Weights of a small mixture-of-experts language model, trained from scratch on English Wikipedia.
Experts: 128 experts in each of 9 layers, 64 GELU neurons an expert, 8 picks a token, a shared expert of 64 neurons.
Training: a variant of Muon for the experts, 538M tokens, 4108 steps.
Below are experts of layer 5 (counted from 0) of a mixture-of-experts language model. Rows are named router (the router's row for the expert), up (a neuron's input weights, with its number), down (a neuron's output weights, with its number) and show model dimensions 192-255. Each number is 128 + 24 x the weight over its row's rms, rounded and kept within 0 to 255. Numbers have three digits each.
After each expert's rows: "comes after" lists some tokens at least twice as common just before its tokens as in all text; "comes before" lists some tokens at least twice as common just after its tokens as in all text. This comes from a sample of Wikipedia text that the model never trained on. Tokens count by the router's weight.

# expert 93
router:157127122150093101144146150097123114137081115144078137105108109156144151064137154121142131105064090101117138171138143142128143135149137147152158136167125143104130145123137172078185131106115135
up0:128148095133123164115139125172146151140074094119111111122128136138140092116138116112103156169088104162159085147131109160112081127123157119113124153118147106113150149079112143106102093155129154
down0:076114155142147089128088132118171143119155177152121115113125163090171127165112124127146128122130146148146146104135144105130138125096157135094119118131147129099147128103122180123100127116140100
up1:120135113146120147174116123133132121097086161107150091083106166149144121126158121102060148140163105123157113136114153179083138149154135115121163156150118136168122121094068111135123146139113136
down1:109145160143139126138177092137133145141118116117143132103117115104097089122111150149096155098158133102102126095091121145108110128134114169138131122100120132149117147151144139156146132125124148
up2:124148143128138136137131135145131104098104116125162113135121139111101115098112121145111166079095100103123162157128126123101113096146078152105183141143103114108141131119136145152141119088132143
down2:135114131147111115119147114140157158160095096119126151164136135151146168131156129170136105113134129109135117119160135136112111178133120163065069164101167125081154184072136136147079098129146108
up3:115122147107108162132103133173121143130131130110139183135117152094157128156116141105127156140126092082108128107127100138074126115085091117103118109144151124168074119115100106110106115111082143
down3:143112129071113095140140161105141119077115143137118106168105105073120118160120128159114163143132086144116057099167191107130155131132097074119107140124159112166100120107122133111180101102140118
up4:087150135173096113136125100128101153131140170167133162137121070126098104113125119164147119116151081122097094101132160113153149121160132158093137090144116145138108168150132119127121155103117104
down4:138112134185148163183105111103151123157145090113125135121156145118158136171141188112158130114139097140104141097146151080176088104058130120103147130170124109049146110096128134173118134126134085
comes after: " |", ";", " (", "|", "===", " W"
comes before: " |", ";", " GF", " GA", " Pts", " L"

# expert 71
router:119132117133142139140106145104147133095116150126131131140107098140153122095169108144141117140081152157100118154101112153122146108159125083141167118134146114131112098125139115143119094141134114
up0:165113125066137128130136072139144165177109110144131148074124148133143150099141142095101123128183130112117112087132118145131117122091124093152129104098105144106132126125105159104129152150159115
down0:107175147129122114144135173103110150140107092149137141149173122117124158124160203100148147123150124109157101134111140122139160164116111157116101162125121138178124082148137147100148128135106113
up1:136118124104156125131152174090145104141108116128147112179121065156146144126138085131166155122141106133137090136099102148113140159116158101146155113111154096156169122127170117130179192123086145
down1:134129114076142193096127080142139127116135167131099119133130134113120162125125100112119144111123147170132157089157126122157128166131142120103118131171130125133086126123130131135141124147151112
up2:111140107127116117116115133164095110099131090083125121109134089132069157158133104118111160127149131159154166068106150162119169087149114113116138138140120139138147131147085137104121162089137182
down2:147101144101072130159123149114166135144111159157160161123135128116171094158151136118143104101139112099072107122108162143157093103104149176111119131133160113145127114131142107102128067095119106
up3:113140114127161102113109153130112129151126115130132124137106103052126153083165151131133134131127146107098126166103123129123105125128135151144151116157131144112163176142104169144112089163129099
down3:116131127121150133106159106141079125141142157104144120134137123114104169153086088130142093137115144112143092148168121109130127112179125174118116109166147130137118108154085126088110114135109135
up4:129093150155107099130075110127132098110130159152132146132115115128136153136143131124096092109159135148135147144078151093172111121082085118114142074125122102148157160137148130105170092165117144
down4:138120142082155149150153107121152130102125119098111130137163129126098108093108141144124101133126135139131135125132171090133093119163123163135117112148183125111151096111125165130110088151079137
comes after: "3", "4", "5", "2", "6", "7"
comes before: " |", ".", "0", "%", " |\n", "5"

# expert 78
router:139134127156093145171141190166143150153135115116141131099176130142139114113163131124146146152156114102142144144112117145151158097140153104125140170116188125079128178132129164148128107185116162
up0:133105110118155152123131089105174093118137161152134131190172108070096160093123118122135117124176165176130129132112174101101138091111137095089162134113116129128116107179139174122143151141126114
down0:116091145154065076197124103105114146129136165133128123131099138138142149174095142104133144091140125117131102093090121093148179135116135119127127140140122119113125139151090097147111129141137118
up1:169168138136106150174128159122084113142116141124121107143122138112163132179102128120136170124129143116100163116185090128093111143127103137107097116120100117103129121108116135132175102089109137
down1:156123117107194115156130094104136115120098120103144114148095143136115126113115121139091120121145139072135094146113147093088161107103074176126140101155093181131131130162115138157153181130097075
up2:133163130086123109134103107098101159108137103130149139095167148096118139080120159125123152156176108139136165083120126089117109113124117136112071125148165107100108119111130177126128203138123147
down2:120114108124104120120140098137157115108147132113125168131136155134091078117150148161097123130114116126124169146162117168127138162086115141162137121169088129106139106116109133164124126192118119
up3:125131108074188116122097107163190173159133145115136078116077128138133150124151138117176157124093121118113164149121118159112140149152172147158128137102135133082128121122146123148131124157121137
down3:097131142154126148079107171114116142132174125141159150104114106158101123085099111151132108150085130142117156089118148107101124102157148139139123168120094079116111137108134140069135115093120134
up4:179133122102081132116163150157117072132173097167155096128123092104143153106108072119157099173108139087114125164116140125114131123145085105160175146117107126092080149111109102131155170168130128
down4:150138121094140115098126152111122113115140132176124156119141138126120121136113113112130173137147131122161105166093090084163150130141142174134131152107129109110115125112155163106150097180097095
comes after: " ", " $", " than", " over", " £", " of"
comes before: "1", "0", "2", "5", "3", "9"

# expert 112
router:118136117116114112158124130116118115122087145144124119153146081138121130097121135108132082116102153160142121114112111136130128120119136158092147120149093105101110123140101171151159083171136080
up0:102137130106100135126133172096115093125133149128098084100160133090146135120125111118139098125147129158098126145135072084131154135115154163121166143095075119120175114118139164127145120151121154
down0:142134168124148166088132143114143145095146136127142111146131112125121119122095130133119082100140127147136143111148145106165120115115090118134089158105087139138146107083156133125122156109071132
up1:105113138116166128113157132143162138144155116115126126130091115119160134130131134091127087153183116112149173148136111161118106131061123140083131149160147116092106142116119163135147119117145149
down1:106132119126097156124111136121094073111159121136166111149093166135122158151134105131124129155168152131094096148126079147144116147074074122105119140131131115147127120096154107132153100125135107
up2:116153128146137127120176135179071116139143126109158155114152134079162120098138144093136147139095173188147140147083166115142124116165136096133084088141125108117125105157121095077106159133121089
down2:134111100127099081132137159064112117097115120124122109125125143137139097109112183139118149175137090095125159125108107101112121119122111129148166091110116077113096163112131119133121092150124125
up3:104128156098103079109114151151125146154155111140109119096123144133127142137126154121127146154119179139132106134123136142187102195096172151139118109119115137094129126111121108105135108088119151
down3:159081158164101126141117129141080192130128102111119124105086135171097145132067165162132095131147158146125146143149133104097097129162113120096166085127160109106114138143150128155152159104079132
up4:141141149165085170100160145083109115135107153144157113143161093102091133113059087146172089132103104109123118163136118076136150109151124100148116095113127184109100104105114144152119113084124125
down4:096102112152140131141168124103154182134125099193147161141127139143098161137149105121119156142092161135120165108124156131133151167097092149138128108137127120088101136167155067156127094135102089
comes after: " ", " |", "–", ";", "7", "6"
comes before: " |", "–", " |\n", "6", "3", "5"

# expert 34
router:131117127117127075152165128156075119173118136142123125135173091139160120165111149101076157150144132150136114163148112170146121147132142157090133181145112113112140094087146122086110110108132101
up0:174127096127135149145120163158138137133164087099126089133131168157131122120141134161129126149149128137183174115110140129104107093140096104138121138150152130173158095121159172127148162094142110
down0:122122071133128074120124156137144101150124114131135144091101139171153145140138143123079142116132131123123117118149141117131157151148167151106112122127080150194121105165104112139166132120130142
up1:163120119105141122139133112132102112126107100132083136146121091159096117099142142133159126138175135149088138124136163103149132095119126135058146139149181136131171169132112077157108108139143115
down1:105154139124116124153150128130113117128159127154120171107149127149127149124121130142116150110091135141184174171145137154143095163113113131150092085105113119112154130096103144141165129134125123
up2:150097130095128134134148107108103147093129150140116190150097144122149165079105119130131164119107124106150122173137132147116151128116156104130085107138140119126131148130083145104157128164095153
down2:176113182125136107130100144123157099098099128136123132178162130159121122105099163111107135109093167158114067150127159098127108107133167154129121131120093084159166134117114096145124110134092125
up3:100146142074178084088143103130162176096154130148120107104113129158139142088115135140153124134123141149150118105096092088136125155144055127098149138149109105117129067140147105129124119104101159
down3:131108150098125138151100157147081097127106106165117141134135134118143118158112130149105112138172104091112126115125164143106112143066123111118134143100175188166122162097117113123141117115110138
up4:116097121127117117152107169122175119159141138154089133110126104127132114165155128187113086090097101152119123102094093140086079154118086100102121122115132135124124166126120167094131121113157114
down4:111134143142125125115172147172126195110120154119128124178113126153143164133136094117159112133149090130126115176102153124137156091102111133170173087108149111127132115147138103128132112127140165
comes after: " ", " (", " late", " in", " \"", " O"
comes before: "0", "9", "1", "2", "live", "8"

# expert 80
router:099119128138101115143142147159088105131136129131073140113165129132088137108136147113116163095159107134140150134139129117128102128105121154074162138095166149133142173125105169109135124128113108
up0:146131107125132145131094102126154106140157115103191140155119168113100128117118127087115132112147113146147102105131075072089114168114104172152117139110157164136115121127105101128086127111136140
down0:112101107117090194122168131166097110113143120136148127117171150103072112124156085085150092121164123123116096132117127115133106109134134149059124096108124126123103150123150116119120119124119118
up1:117128107136128089124136119090153162141127114094156068125130109156195131127083135128103151123172102137114134144125081170137133119127144150113172108112103127078123164110117159150125142128116145
down1:173130128120089128137151134112134137133135136198112132120176121130104134161158095114132133119105137113153153113123138165112148126140103128144156162112102121129152080115125109145128103142127174
up2:100138143112089147119129114187073154090136134143128075100151119177094110127100132144166143156157107082154115131092123140087101149176134153096118131155146112163112164143115078114093115099145131
down2:112165132124123109115131134134077128165137112138139138120118184118155144106127133136152146101167151120158128143118116152156157130130101124153131145118126151123133105164080120148152143125144128
up3:164215147121116135114127095131136117136123134119103071140128159130105137156125130149128098132119093108098157125158128112132165132111124147137081127138143156123136134124182119112122124121143080
down3:134203118125099128107078122157154137126129133125114155160090126154101112170177153096127146116168110079162111114113141127106162176151125131144118154131100171122119091123098119169133134111074155
up4:150124120122133153136082186112102109124106086126140148133101092141103122125110126132165110152109104118100096102120126122101146154105124152075130155124146145148086083156144173104169141110152108
down4:124096113131139089103134159116132139111110125139155149089107130149158116120128158122095142085110137143154186098119120119126088153124112108108168156132122118078103097112068133124101112152082140
comes after: " |", ":", "|", ";", " /", " –"
comes before: "1", "2", "3", " |", "0", " |\n"

# expert 72
router:107141133094112125104143101136174104121176142170136119131146166126098154158139116136100152119146153166080110127131108151150119122121131121102128144061078139116133121120126136138119097130145130
up0:100166101118120136126138114147138115169126140087126110094138108107117118131092106125124138137113095113136135115125111140136101131179142114100092148110173138113143110117134127088129093068111117
down0:121105143092159170118172135104137105138123132133084130125091138141172137114099151115172121103128188151132099115136077134139119139122119117114116141126150145102101127149095083122111125138114115
up1:143110146152167106107157153077116107151149093103138126165154135086148145156091166079116112094148163163089106151147124127123090168134139101126096160097058161116120100108115112104116156134117100
down1:156105143116164171143166125138104122120075105148100167148140125111121124118058030109161062155126142120102133122119147142108114125131140104146146121091121137095097137094121119100101126098131129
up2:110083114116135067141144128173112124100124118125119125129127169149125098125137077157108134201089112108146101147137130115137091117122119148185106142121124123120144145132189140116167127084099147
down2:159147136150141116145091106080121091093126127155130137096141094135154154122123150115148144141143113146146131145121116087115148115111157086125117117136110149166101129137119106118179108108086159
up3:151132118102090157099094128146142110168145113136145129131127123134130196141114109131124137119133102112129123157090177098137117180155115135138173128118110125128108112119123166179080142158132110
down3:135114116116140101160133204107116085159127155129152113109123180160164139172128095162141136122138138100175148105178152143134135099141113122127082117098114108118161137131124129165117137142079101
up4:135137115101123119149106133124136091130124120130108152130142109165115124133072152129114130112152098107111202107114133134149148170113124157117167130124139153142196128153149128144125127120129140
down4:109104147121142158129143097149133164119133128145113093121133130120161080150182114095136106143055119122151129142092125138069132149155127113139128138126074155170138154129127085107109105168166140
comes after: "9", "1", " ", "8", "°", "5"
comes before: "′", "9", "8", "7", "6", ")"

# expert 124
router:095130132111113106173114126157137138111138161104128122147102098162145132068128148167095141129097146156142147133128103162170146103139163108173150146151156125167131188131130103106129113167129107
up0:133132169113116158120128149088127099103119120115122109116126122170155115125168148125151148137088189124152079146097096100085119111123134097104108094122136151100186147127149131128099155146136085
down0:108139095114115127132129127123113142087127144137155151157124156155139138123130147140106104129149108135152131153099150106133139152126142145062112126143109148146104093088096166141118132162137076
up1:120102168104147094196100160076133132148116144111100113127083195137162123116134145144125113154133100106093140106114145119153092142106138127119174143134152143099165161095148119123108127108134138
down1:136105104110141157127128156135103155094135115138126128139152132146103137164075136120090165168088080127130104129156146098118124168125154155140144128084172074137153150126104133073127142151125124
up2:111098137139124141147098149137134137169146183103116169134137154139116122094137104132106055144147100068146130125110124131145087123149122144149136089113166165144113113130151153136133128128141131
down2:089099169153124112119124087116159123084133147110137111090152116152130125175144142103158125122134151132141134115110160131097142113160145149120158148128138104137125154118154144134163168131144103
up3:093117088121110125102143099144113136119133122170156125106132130088120117118161117123104161140096097129095149094085138129130130090136177109121118122111100073140173140087126135141141133139126117
down3:138165062139111129077124127098120159116158163141154147128144119124102111130149166143111083128133133135116168105085137128114121131138135125141126129112120116118119111147164095132130102132094121
up4:106141121076094145134119148133148142125122131114156135147141122158126118144151110134090147143148109134116090106150110148142098183111145091109129107136141136128092075112165116155134129130135104
down4:102140124164124110122114136158122132135106147124103124121134151102112153120146137146138101152132109144147208145107168126138146154117163136130101148147125098127135101167122125118110134167115132
comes after: " ", " |", "1", "0", "2", "3"
comes before: " |", " ", "0", ".", " |\n", "1"

# expert 32
router:111129131128145146159148128156150125122108145129130107119130185136137097148125149136127151125139134178131133117146121182130085140131173091109144138162116134127190167078129173179148097157148143
up0:118121132123220133120147139155127124122124096166152096141140108157152146110111090131098140134079114117121111091137130113113112121082148095122112087128076133112091117149145119139138119096156153
down0:091137141107118137095133118081173109160109130164150145123103107124161175161130130122115144108130118109098133123187159123128140172113096114158107150078137151109155121152112154109126121111097177
up1:128132128134117130119134176112151148141153139129125122149139129165125136151093163130113083135071093111160134138129106108134105162107131092148145148119119119196158135105137153139113131106154101
down1:102135107108120118090144126172120145093154143107123147135115120129169157138161129098110134103151120127091151117169142113134083104105132110121153152119134126181055152103127171145099135129143115
up2:124129116129108105120122102111155087156162119151121133150152152112095158142134145187152128126100134136160125126069130182113110133095189118148120143127143139140144116147157128174160135116113142
down2:125139107125132132138132131153118144151136157154102143089115101122101138127152136139125151134089138142120149121153156095129150135097172099129119138099149137096135177119111148114132124164093129
up3:095150114099157081116114108100129130111131084102154128106127089135144104163094131109122133097168154112156144078089115153134111095157140140143197109130124149169146126133134140125125152180106133
down3:104124123121131124104171149093138124146148144092104129182153103105114117146174170159136150144096092144127110130146162134147105113161182152115150160111142109126146140161094154137147120098155142
up4:155142130152133159195134096167110145136180143167115125096119150142092177134105138145163105133140118127131179134150089135122155120139146147098120127145110104142144075114126156109150133125146166
down4:141131160120126129155131121106130112124147144125117141120123120116133143122103093113103122100181099127167140141110127148130150119136144106134154105118116127127112101145156158128130157127124136
comes after: " |", " ", " and", ",", ":", " ft"
comes before: "1", "2", "3", "6", "4", "5"

# expert 110
router:144145132163139121117123177143126131119150129141154120100129143150085147133107116120135081110139132169138101126181139128140136073135128168120112126106111096098128095157096145103139134179180131
up0:173157110133120133149139122137112121146104113138115129110155175104168154130075116134130142171110170112121120118115133110101116114096121110126073101126124151145177162137157188122121109150175145
down0:136106074117118101101112129097117085107099119117149164095120127188131088164123120129074125128118149124102067113138080111135176109158110140124146110085115158135097107111132158132105118092124138
up1:152101106141103086119139100085115109131130129064131136111136132161157126134071121124147096126090120121115101141129144149134143132104142111130138120071168134081077138093122089110088112134138165
down1:145150153067134124125153117152097105138146140137103084120082122110093170098167164068145144177129125145150118084098137100160108059117125110125133108145163151140154112110143156126172142122111159
up2:181086153147128160150146134122126091115121127114134149111109131143132126114134131050117158110120086097087137147177120148142144110170103118117122117159143121147125153083101118113121119070136131
down2:089137138084083134146089148111198127126127159139132096115115118156128135161097128175112143140112092132140097158155102125133167141145129166137121145081123125123144117101116163110098123146131124
up3:124130106116154131167128123149170151133123156154131120125114151161140145124135121135187125104149046129142137117165136183139157148130119146132120139130101126059114097137137129100131150155118100
down3:133166145086168116119129119094103126136154164107103134128144107096154120147096114097127123184078142152141135121112081128127148113088126133132114089115088136126103126131130104099117140179160126
up4:162165139124141125175139124127119140121146165083137107092165097112123122158106115115163166119135121102133164118111155122121149144156131119109121117090143104165121116133161139159118206140124145
down4:138168129143136120080133142126110154064109106127137137171118149148109140108102119102103139125115169108118154095155102128159162115108134154126112187158142127113099109132106186140150123100156084
comes after: "\"", ")", " ", " Win", " MF", " |\n"
comes before: " ", " \"", " Episode", " —", " Conservative", " USA"

# expert 81
router:085129133154137081129136124162068134123141181111082111125109134147107142114122153142145106118125089114140123152083127098156128154152146145171122106146148149110120097142114107066139117137107135
up0:103115120095164121163167105129170134065123144139155144137163152137169176110121128124119149095127131139146171128145115176136126105196159106106144102111167157134102122130161141159157157066130144
down0:133093100131169115137134144118130140126129103126123124099122148127150090125119155122109104148152127149144178101180107116145116137152130091169144125146172169103137137134113145152173119143126152
up1:129135164137199163144160165094159147118131150112148078085150133107153146121145133160151152152124143161113162170179130057117122143124140120113148086144115118121184138192166126106141126126125123
down1:125126165092144109145158137112162119121142102085115152155114103152150115106110125135156147064111116105146128139128130091157094123107126136091112114108129140138115163111077128176118172176116120
up2:103100131105126122123134142119126115113130126115112097158088172115107125145147173126139147156151077141088122111141129096182088150081142139152165112121117189135146104163159098128101082125127138
down2:172157087122146163089113119077139125109132083113131127138135132118114111122118111131148070161160153146096144122127122138142162167103143149128152122155148129096141120101114122102130124093142121
up3:154146137130099157089174113152117163098145176117120142167159147171122098094110135130090087119148128132119075144145126112110101138172144108110104107133136122136126154158083119143104100127092155
down3:134088141110124147140103145148117133117130129149162107131089117119156158096140127117123110166146146138129129126121141129140116063127166074102130091109128042103158151142144133134114118089143138
up4:112129151136138153120124130144082101156152150147106129103135107128108161147132126119134134123172103097079109128078138161137152115133139128142132122130146102143120135151168122128068144097125093
down4:098143136099116130107118114170141101077196145139080118145141159131132155110146091102138111130090123128135104150127106099124159141110099168164105114140104074137120138130113138177164164115109110
comes after: "-", "|", " medal", " Date", "\n\n", " Place"
comes before: ":", " by", " office", " the", " birth", " classification"

# expert 103
router:107158154121128141137137191104075137135102163166093133129104191110097098180137131170145168145134111097118125155108119107153109103090115148098115135134115124113126118127104108158130142175126138
up0:098162168150126132111111111098120106138114093149150170109086125121123145135115128120162125091101107135103109160085103100089125143084198152137110094114139123089072108147161170136186113138171150
down0:120162093129186133146159146104128126070122162131114130141141127095122140156078130133085136152142154078130141169073158092137130146138132114091150134141162126132122103180128143107123151144095124
up1:138147130135147148076138169167137141221136127124139104138170151165107114121116136102107138140114121163127133112164115141120148145102122080122119139085122108137108120095119137127112133144131153
down1:114143112118148134154129123149120109115154161104140105090123145129130123096130131137200123106104126093123095109124134099160145100157156139130121117132140090116146120173136125150167090135098126
up2:089148144159077164109150116125099118162145161146087112143127100126138127124137096158134159099123125055163124144136151123118137125148117126119144120131155146083116165097138098154115102151140116
down2:153101149128121146125125144110134135143124174141087151117135134139128151131057132107136110109093077179125103115148128094138116127169093160146136101123134150141103136124094098122105118121110166
up3:124106130108109117107152173182120117182141156129107093161129124097153152127158082111132091127129150122121184167142139147113126110144143148165092089168129120148104194148127152097120123126126142
down3:127142159115124113161117122139138153151172072164146115147091134172175183099137127161104125145090165116114134104113120139087146093113168126149119122109082106135122156115122096117125125151116106
up4:124150127137161092136101130142128123093153184103169141129084155158137132109091145101063137091171104131148112109128099077137141128106199119124113122135103118112128123093126151155084143150112124
down4:153170140136098121109150160138096145176108130089146128130114114106106122123126121085123114113135089082147106103139117126103080121113186107158118128131190182110116146063138125106145162099126129
comes after: ".", ".\n\n", ",", " and", " in", " part"
comes before: " the", " ", " a", " his", " this", " which"

# expert 15
router:122128116176147180133145107174160104115082129152157126106140130147120094117173115103064113089118135114110126125143094159142152141144107096130169111080127102112112170127102112108133120171140124
up0:106127099134127134084096165140163126112119152149114132122145127146147105112114147099141092114150061119123155138119140107128150110103168095087160140073117167114103148136120153136103132137115118
down0:107120116123109100118161106118127122091168100097120062128141148094154135122125107118142169132122097108125189141158116130154144101134158175102114101143135082120116084109144116159099115142124150
up1:160128172108109124170117127094107110132107146081158117140134130113121155160141131133136098142105130130074120119103122112145107103128131132114086147126122141093146130167146142149183101133087111
down1:118112146101140094089135124141129149100125095105172164133133086119137120130094099119111107130107131124147076114132124133126103141150109151152131090175100093125123087158140122090121148160150158
up2:098141129135090115123160137112154182128134133152132198120103121121154140120147143123137117113127129131100138113176180122080121149115114116103136141108089102126068154109122147099117142151133160
down2:140086120137111099140141148169154117117087098109093132126123150130134122136150105123111133147163137103127163074118138125131102108123149131176115157130135123063121104067086157113142130127106158
up3:105129149119091146133132082122114119121139093128139157114118129133121133194120141158115108159115127088117112090091082101152126190129100134103136135138112148130147135137095117111128177157114152
down3:121144136123150091115132113128173097113111123115140143131118084096141111190107098138132151129154105118111127081116096114117130158104139107175108119122102140128133098124087135182173119190126130
up4:140158144116092133154111159106131151058172104103172134121100123135114134140134087154152117140112112164124149118162151143124112136160097112147140162126163140118107136106161087128152158125137121
down4:100095122166165107154116113122101118153101128094132134152124147136146125085138168151106120128119124085134112098122120121080123100104129141145125115123092138164155146128067142109163101130153143
comes after: " ", ".", "–", "^{", "1", "-"
comes before: "0", "9", "%", "5", "}", "8"

# expert 11
router:118120098150128144116135096118139113131095149156147134176155102135073143161135115167096099073073138170090091119136124144124114116119109135133194107080093150127139167140121122088112100135148111
up0:098121150098105148148110101150140138088139130159129153159114133149143143141141142136100126146089112130077123132151108132186133185131132127099108131178141139118137083088149125097156128126163120
down0:108142126139123154098107154135106124133104190151126109170120128094129146074129086155114123100137155129126121089128127129139155117111114126141114089136093117164141148095119134119146140112118143
up1:129120113137172122152085107151130147105116180147135121148168126112117149108141103154131167139108150110138135155117116118156136123086129110118140148076127140134138126156147120127064164114130093
down1:101113125105147144101153116110187166145149145154114146092079137137141147109097144148147113091095123108101137150136185175122114147100142084113142146108101110152133092167069151149110094153162098
up2:075089150103126137130108119135128096135107121144121139142145087106096105137125141152119125124093154150122113135154092169132089137128138151151116147141085173118147134085113103116148129126129168
down2:078129148129080112115148163152063126139137119111136124126148130144125168085130094112097155107103128105124154117067141129135103149144118111170130135156212158168101118136140132133125137055132094
up3:106136102142135112112158122104113080125115090128130125104080109105125181140083149139160164128115141129125147105115085071142108126159134127092138102114122155094145099107148122171130121155115153
down3:125140112120116157149108123133123125135102175141111134095151110138128092157119144112077117151106139186085103132128118126175131118115159091142108103102147108109109145131109108083121150124123118
up4:168173137154154139120123135102104112133147096118140117122145144138140106141111122128146126110119119155116097155106126125136122116103199129111149078172135093122142148153167127127103166111105155
down4:140143122095107135136144132087142141162085139202160135160119092144124119152118122106096150141131137145134107132108112153097134112133129103090104141088122149125123140159147141117128096086122114
comes after: "1", "9", "0", "2", "8", "7"
comes before: " |", "–", "\n", ")\n", "6", "9"

# expert 69
router:088107154079123116099096153145108148142122154129121127165147123148131113154121189095169155097175113186140122092129128083187111172096124174109127112083164169150128125138139103166090104099141102
up0:123125111127127103166161141153159121083172101157125128120124128162116141144083090122090126108125145109113129167108159150140126150162141131099101147130105114115138106112153125144152143155149068
down0:101165135162139120122110106147120132121159109134098121104100111143093138129145130131132166107160159146120110143140100125118136146116168063163099111141161085127132148128112156141155171161140090
up1:119125148109115130152101123095145182147130100111171142114117162126141132122136147153136194159098133071146115152107129142087123153059124124089087077093109133107147141095137088120122156142123179
down1:156151090139127095135113113115126125146096122160132119129102130181114137127107111159104106138185139109154114112122100143145135114105134131161119134134073121096146158138096085103063079112131098
up2:143115120144130079114121124187144152134112063129180146137148132106186158108140152099087148107101087114166135120106108142161119155074092100135146126153091147119174158142113093117112119140110146
down2:121161095111127130100111084134126141069104169121127127182130135151050166186150122153115116113144127166138111147137142090105126113136130142190134115128155120137078139138172151128078149114142125
up3:103162164117111133107172161145111105124133190141169141115147118113171104147116114142117107130093128120156127137109132116097125170127124133094142133149080141110112110092113148126140121136131133
down3:114115113145114166136175146126138135145121149158138172155170138131134090161146154148151121108093136146121124156130148137144151099130139139127131115088158121148106139146138125112157124097160102
up4:096141116101113160128121109197128104125158081141145125090130121124144100122135133139175090111166114126106121126113113138149120143168126149103155124133192107089139145109126126171128124122137105
down4:117149142148133133131123169122127148116133131151120153107122123112097180129125163099124112121154143122132130154089143124151151164119188133156162076157121135165117142127129091122138130109132096
comes after: ",", " (", ".", " he", " was", " on"
comes before: " ", " the", " he", " she", " a", " it"

# expert 13
router:147157105171169104123137161165135137100128105150156132142108100139117112121147119143149114090100135146136166116142149173122125108145097116124172127095132134136120130162127130097095107164128096
up0:133134137150094127139111086148110120129176120088110100116133124125119117100119083122116071132137139131114098165149125131155181095104126135121135141120128144115140158083101122131137123112126125
down0:143136139130091134084086106117109134117123128154162107185129105106111120142129093160114129150132090129166130130113146127120095150168115119105117129105127146131136141115136143133118131163173133
up1:077116143088158134130129151149137144109134096112162085121109159143149136102097129120136117085127144136108112165154151119190132108125172170127133126127135194136151149124136188172114148107125156
down1:118175134123123150140186114134163148133150152145106129090117111123154111168127136109127139166103140119124164095131096112129120176130158145105070121147078101105117122127107148129083172161124083
up2:133112162130143144158081126117050122115141140108133149135135137131164121140132123146106119113084191119088055057134088165118113157152172142104120140113143147124101145125151114118143096109137115
down2:146110134160122083125118119125152121112160100104110124125113128101175162109112144098137110173160134162179096097163128112120112111096130139142145130078092155095125138091146130132167144165116120
up3:124116129122098141104132141138144142120124095157129126169109142105128160100143121176106133158116059133126138109109119095113137142113146130096114142143131168127097105125098177126131167132106123
down3:099136108178146075149121123140145119128131165157151127143153084158123156101106141109139149127144138134105149178157130161141128168151151116104131148151099124164121165142136135161119159152078102
up4:119124106141151114146157188134137161149116144167134125155109108115144126125102135116152160150129161123076132153122135125132112175123152140112136131174127123102127152140140140120074113069095166
down4:128135118113147118155168168126154157168147101092125120097160081131167137129085180140166153131117121126085220093161144169103158167151126111104126142118131107111126101127104088138135136156103137
comes after: "0", "5", "2", "6", "7", "3"
comes before: "0", " |", " |\n", "°N", "%", "7"